Experts of a small language model.
Size: 12 layers, vocabulary 32768, 75.4M parameters.
Experts: 24 experts in each of 12 layers, 256 SwiGLU neurons an expert, a sigmoid router.
Training: a variant of Muon for the experts, 1193M tokens, 9102 steps.
Below are experts of layer 8 (counted from 0) of a mixture-of-experts language model. Rows are named router (the router's row for the expert), gate (a neuron's input weights, with its number), up (a neuron's input weights, with its number) and show model dimensions 0-255. Each number is 50 + 12 x the weight over its row's rms, rounded and kept within 0 to 99.
Before each expert's rows: "mostly gets" lists some tokens that are sent to it at least half of the time; "gets" lists some tokens that make up at least twice as much of what it gets as of all text. This comes from a sample of Wikipedia text that the model never trained on. Tokens count by the router's weight.

# expert 1
mostly gets: " (", "–", "/", "′", " −", "^{"
gets: " (", " ", "–", "/", " \"", "′"
router:71 50 49 39 46 54 60 75 50 60 55 38 51 71 44 34 51 57 48 42 31 55 49 55 36 98 49 35 53 33 52 50 41 43 54 49 46 45 35 50 45 47 33 47 34 36 64 51 49 41 65 48 80 73 40 61 42 54 50 37 80 60 46 41 33 57 58 36 22 46 59 66 41 41 30 41 45 52 54 40 36 46 43 53 46 38 41 40 58 42 53 58 42 36 38 37 64 43 59 54 22 34 41 47 46 59 39 46 43 55 40 44 51 74 57 42 28 27 25 49 44 46 57 39 34 70 43 60 38 59 58 31 48 49 53 79 44 70 68 38 62 59 53 65 43 64 71 44 56 50 56 28 33 58 33 54 30 32 41 46 50 70 27 43 44 49 64 52 44 53 35 50 64 52 50 55 43 56 40 53 26 42 51 60 56 39 56 60 33 22 82 51 52 54 55 45 45 59 55 43 40 40 57 57 39 48 41 32 60 55 49 53 42 41 53 45 39 37 34 37 45 60 45 65 53 46 57 58 57 40 67 47 53 35 64 78 42 59 35 53 52 55 60 60 47 61 45 40 47 67 56 36 75 51 52 66
gate1:65 23 56 54 58 61 47 37 39 51 58 49 41 53 38 53 47 27 47 51 30 35 31 40 51 77 45 34 56 33 75 35 58 41 59 44 50 46 45 48 46 64 27 57 45 47 56 36 54 57 42 47 51 43 74 43 38 46 28 35 46 65 39 52 57 66 59 57 43 45 44 39 53 55 46 44 36 73 45 39 51 54 45 46 65 59 54 41 46 56 66 14 68 72 40 38 51 45 53 58 44 26 61 17 42 51 62 57 57 50 26 48 31 49 20 49 45 44 81 58 47 43 37 50 55 39 49 37 70 68 56 37 26 48 50 47 32 59 56 45 52 58 68 27 52 57 29 61 65 41 43 46 33 43 41 42 37 42 58 49 61 41 53 47 51 46 35 56 51 50 64 62 67 57 51 45 70 33 46 58 49 67 42 49 73 71 52 40 50 63 52 40 53 43 37 45 39 49 43 79 36 54 65 58 41 32 50 42 56 32 55 55 47 58 59 47 55 38 59 64 44 76 66 57 35 67 36 39 52 37 49 71 71 54 64 53 44 53 47 47 50 53 67 48 34 64 42 74 31 30 50 55 55 34 50 65
up1:54 39 66 58 49 47 43 61 23 41 38 56 53 43 47 72 47 43 37 28 41 34 43 53 59 47 20 62 45 38 53 44 28 57 48 65 26 52 60 50 53 52 68 51 30 57 64 44 68 44 37 40 53 60 53 54 39 28 53 62 48 44 39 35 41 62 43 65 63 32 66 61 76 73 48 47 46 61 53 34 50 45 42 60 38 53 63 42 40 54 35 52 44 42 38 44 45 48 41 74 56 31 69 42 68 46 46 43 35 65 48 39 72 63 26 49 37 71 65 47 66 34 46 64 28 21 56 40 51 55 57 33 42 60 47 42 49 40 36 43 41 49 50 30 46 51 58 45 55 44 49 45 53 35 35 61 37 58 41 39 57 35 72 44 55 29 50 59 56 51 52 55 53 29 50 48 72 59 60 27 43 63 50 23 64 76 55 43 50 59 63 45 59 44 66 37 44 28 46 49 58 71 63 59 51 35 30 39 59 58 64 57 41 40 67 40 56 56 35 37 66 43 45 63 69 51 45 46 61 38 33 68 42 62 49 62 35 52 54 14 56 52 53 48 35 57 48 32 43 70 54 44 41 36 55 46

# expert 9
mostly gets: " ", "–", " £", " #", " $", "/"
gets: " ", "–", "-", " $", "200", "201"
router:50 52 58 41 47 63 53 53 64 60 43 33 60 56 60 48 55 46 50 45 51 52 57 57 51 64 46 23 33 27 47 63 51 50 70 29 05 53 47 42 52 49 42 61 35 22 54 50 40 31 57 52 65 82 47 55 39 45 46 67 63 54 57 61 42 47 38 42 22 66 58 64 41 52 48 37 55 49 62 54 37 77 45 46 49 49 30 48 38 46 52 65 30 54 56 49 63 51 49 51 29 36 51 49 31 33 34 48 25 49 50 47 58 70 47 38 37 28 26 59 45 59 47 46 51 58 48 53 39 65 55 62 46 43 53 49 50 59 48 52 51 57 55 52 49 48 53 38 45 55 36 44 31 56 45 34 35 31 53 44 16 86 49 29 53 38 37 61 39 51 39 42 75 35 43 49 35 37 45 61 79 37 54 57 54 56 52 80 20 27 68 37 55 50 55 52 43 52 44 54 49 31 56 53 44 39 52 49 62 42 30 56 45 48 60 61 32 39 58 45 49 44 49 61 46 52 54 38 34 58 44 50 57 63 47 69 63 50 53 78 50 42 41 47 55 53 74 57 28 45 45 39 52 50 26 48
gate1:53 43 50 66 54 47 44 63 49 49 60 41 53 59 52 40 58 48 41 52 28 56 56 50 42 64 57 52 39 46 39 59 39 37 41 51 59 45 38 52 40 40 38 46 58 44 37 40 47 55 83 50 34 46 50 50 40 55 53 53 49 44 50 56 31 58 73 45 59 68 59 45 47 34 71 59 45 34 60 60 46 65 46 41 66 23 46 38 30 48 48 31 50 72 26 66 73 44 64 84 62 51 38 56 46 43 64 48 59 63 66 42 59 36 63 51 48 40 41 39 29 21 41 39 48 36 45 68 70 81 44 54 32 67 56 50 52 49 37 51 57 65 54 58 40 41 62 41 49 41 48 59 49 46 22 46 54 50 58 32 33 48 75 29 55 36 54 43 51 68 44 40 29 48 40 42 59 50 36 54 59 34 60 67 51 65 61 60 41 50 63 35 49 37 40 45 36 52 53 50 44 52 42 66 23 60 51 69 45 62 39 41 47 58 47 50 40 40 41 74 50 49 54 51 59 04 23 46 56 78 52 60 59 47 30 50 31 58 39 63 37 62 56 53 43 55 51 55 19 62 46 60 56 56 69 53
up1:33 50 50 49 58 43 35 60 44 42 33 53 49 20 57 48 43 44 58 60 49 39 71 36 55 40 50 63 55 29 63 47 52 51 56 36 54 65 42 54 39 38 66 54 54 44 41 54 69 38 54 66 70 71 33 36 62 36 50 34 66 41 42 42 50 47 48 37 58 41 36 41 58 36 44 64 52 65 49 47 40 48 19 41 56 54 58 46 48 56 54 31 31 59 51 61 47 42 21 54 32 48 44 37 47 44 73 45 36 48 45 43 50 56 55 46 45 72 44 39 54 58 53 32 50 56 53 55 54 26 36 47 55 36 42 40 72 26 48 41 41 50 56 58 48 45 60 57 48 30 66 53 45 59 64 40 31 63 45 26 56 65 53 30 42 58 46 41 47 46 42 62 21 45 47 28 30 28 57 44 40 39 57 32 63 50 28 76 50 48 22 35 75 47 43 62 73 41 39 65 40 28 68 41 66 56 39 56 40 49 63 68 45 46 66 34 27 63 49 40 58 48 71 40 43 59 54 51 42 47 56 69 63 47 79 49 59 58 68 56 62 68 74 68 44 68 35 52 44 55 40 50 51 50 49 37

# expert 7
mostly gets: "In", " in", " during", " In", " at", " the"
gets: " the", " in", " of", " to", " on", " at"
router:43 77 45 50 38 52 80 43 57 52 42 41 44 50 56 29 47 47 56 52 59 49 51 46 48 59 69 13 38 77 40 61 36 44 35 26 38 55 30 49 59 45 58 56 29 42 41 57 53 48 34 51 68 57 41 55 50 34 56 68 42 30 45 44 59 46 67 53 46 43 52 82 51 39 42 44 60 57 72 58 58 53 55 39 41 32 41 52 61 48 78 60 61 42 50 50 68 46 43 63 60 39 57 43 57 44 32 70 39 65 74 48 58 65 42 55 50 49 27 58 38 60 61 33 58 44 27 52 63 63 36 40 72 43 51 58 43 52 35 54 40 69 53 35 25 67 63 33 35 42 33 58 50 47 41 42 55 53 38 53 53 47 41 51 36 64 35 47 42 40 52 55 75 57 52 50 48 55 24 57 66 47 44 52 42 42 37 57 37 39 70 44 52 47 64 44 68 37 49 48 48 63 52 56 83 39 52 47 53 45 40 46 60 68 69 78 53 50 30 40 44 55 45 52 41 49 47 34 55 51 62 33 63 66 61 61 47 52 47 57 26 59 33 57 53 48 34 69 26 61 53 35 60 29 51 57
gate2:77 65 67 52 44 66 36 54 60 45 60 32 35 42 34 42 73 43 50 23 39 53 55 65 32 55 57 51 50 36 46 52 49 42 67 68 61 57 32 29 45 58 40 32 59 57 50 49 69 58 57 53 45 53 52 59 54 12 50 60 41 44 51 38 47 66 39 58 57 54 54 56 46 49 53 50 60 20 51 39 35 56 42 31 42 40 49 75 28 76 42 49 63 43 48 27 51 45 44 35 63 58 51 66 50 48 47 70 44 36 43 43 68 66 36 32 55 52 58 66 57 54 46 49 61 63 44 51 40 56 54 69 45 57 54 28 55 31 33 54 41 37 46 33 53 77 26 43 50 45 44 74 49 47 50 56 53 55 48 41 43 55 50 31 53 30 55 46 56 62 67 60 38 60 68 51 57 37 45 79 60 69 51 44 41 27 54 49 61 26 67 35 65 50 58 58 62 41 56 28 51 43 60 68 44 77 55 50 36 33 49 30 55 53 38 63 50 37 34 57 50 56 57 36 50 59 76 50 54 55 51 34 69 74 38 42 31 60 62 60 51 37 40 50 46 41 50 57 59 66 42 38 58 65 54 54
up2:58 44 39 32 76 74 59 46 50 43 46 46 48 57 48 53 29 55 51 50 52 61 53 24 57 37 63 41 57 63 47 47 56 43 53 53 51 41 48 44 52 40 41 68 42 33 30 50 41 36 41 38 63 49 48 56 32 66 39 54 55 48 43 42 43 46 66 70 60 37 43 43 39 54 53 44 58 41 79 67 50 68 65 69 49 58 48 69 58 38 48 43 41 37 43 44 24 59 53 49 30 58 67 39 60 57 56 40 49 62 63 63 36 43 67 72 51 53 55 36 38 51 63 75 56 36 48 51 61 54 37 58 70 55 62 66 54 46 48 23 73 39 42 61 49 23 59 52 45 44 50 54 64 46 61 43 46 50 33 45 46 47 49 54 60 29 57 48 51 62 43 46 49 44 36 42 44 38 55 46 32 49 25 79 53 56 39 46 51 57 37 40 45 54 44 68 22 51 49 66 53 41 33 48 59 28 60 59 67 63 62 63 43 46 69 42 59 74 68 57 10 45 55 56 66 32 33 77 32 54 51 50 29 35 62 82 60 50 57 62 45 35 63 43 44 28 47 60 56 43 55 68 48 53 50 66

# expert 0
mostly gets: ").", "\".", ".", "=", ".\"", " :"
gets: ".", " |", "-", ":", "|", "="
router:63 65 58 36 54 59 71 44 36 47 34 46 51 52 56 41 46 59 40 84 64 38 58 58 40 68 44 44 42 29 35 54 43 44 61 42 21 59 48 44 62 52 54 39 35 58 41 53 51 49 52 46 48 46 51 40 31 28 63 65 43 39 42 45 52 46 54 60 49 57 32 63 57 50 53 46 47 37 58 35 51 57 55 30 34 51 51 48 28 43 47 45 45 56 38 39 44 60 62 45 75 55 56 43 59 46 47 52 39 36 30 51 41 66 44 45 50 49 48 29 43 62 46 23 39 78 32 58 28 54 66 43 49 70 37 75 38 49 50 76 52 61 51 66 36 30 43 41 33 36 56 32 49 69 54 32 34 53 57 50 54 32 53 46 60 44 39 50 35 27 33 54 68 42 45 55 49 23 46 60 31 36 51 41 46 26 52 58 29 27 69 44 56 37 64 55 65 65 16 51 45 60 49 46 63 46 61 38 76 65 61 58 59 66 43 48 58 28 61 44 57 54 61 67 39 45 63 32 54 19 52 47 50 49 47 61 40 65 50 45 47 69 51 47 39 57 45 39 51 60 39 30 72 37 42 49
gate2:51 43 56 35 41 36 47 70 59 44 45 56 49 61 51 52 36 55 62 76 57 72 39 65 38 46 53 29 50 45 30 60 56 45 65 38 55 59 55 44 42 61 46 46 55 57 39 63 57 14 40 51 23 44 52 65 61 50 66 56 55 63 69 45 57 44 57 52 63 29 33 35 55 53 69 40 50 64 55 42 52 75 53 57 45 58 60 47 30 72 58 58 41 35 23 57 29 44 51 33 51 71 43 56 66 58 58 56 72 43 48 32 23 67 59 41 48 53 53 43 48 38 59 48 48 63 49 53 46 59 51 70 27 40 33 54 62 62 50 48 38 54 53 63 43 40 43 53 31 39 51 36 40 63 55 48 61 58 41 43 53 34 34 60 40 40 59 52 36 46 49 56 35 39 41 49 44 57 56 45 32 25 42 53 69 59 59 75 63 65 53 54 51 81 51 38 61 46 23 50 64 35 60 44 11 61 33 57 63 65 52 61 38 42 57 70 46 41 58 52 60 58 48 62 43 53 60 38 48 39 52 50 38 44 55 85 61 53 53 59 26 61 27 59 67 72 49 59 57 54 47 55 48 46 53 57
up2:35 51 42 29 60 58 61 46 57 51 26 60 41 68 32 56 47 57 52 43 34 59 46 24 58 35 45 48 77 36 62 38 47 42 54 54 49 33 23 51 47 46 53 65 46 66 57 36 44 65 46 38 65 63 55 44 79 33 55 59 52 43 56 55 63 64 40 47 33 45 38 63 49 47 47 50 37 37 58 37 47 55 55 62 63 52 20 60 46 33 42 46 52 64 53 39 68 56 46 56 58 37 58 58 44 63 39 53 41 51 23 68 47 40 58 29 40 55 47 35 34 52 51 30 62 51 47 31 58 63 25 41 47 53 52 36 75 56 51 37 64 49 56 57 57 63 61 45 62 28 59 56 69 75 28 46 60 54 43 47 68 56 62 38 55 50 49 61 56 47 56 54 51 50 47 38 35 36 36 57 47 53 67 59 57 55 47 55 46 73 68 24 64 52 45 35 18 58 61 41 41 50 69 43 39 36 65 51 35 37 57 51 44 23 51 48 50 59 42 51 40 69 62 40 50 41 41 54 37 53 34 48 56 49 30 37 68 50 29 31 59 71 49 70 50 56 35 59 67 43 62 14 51 47 55 37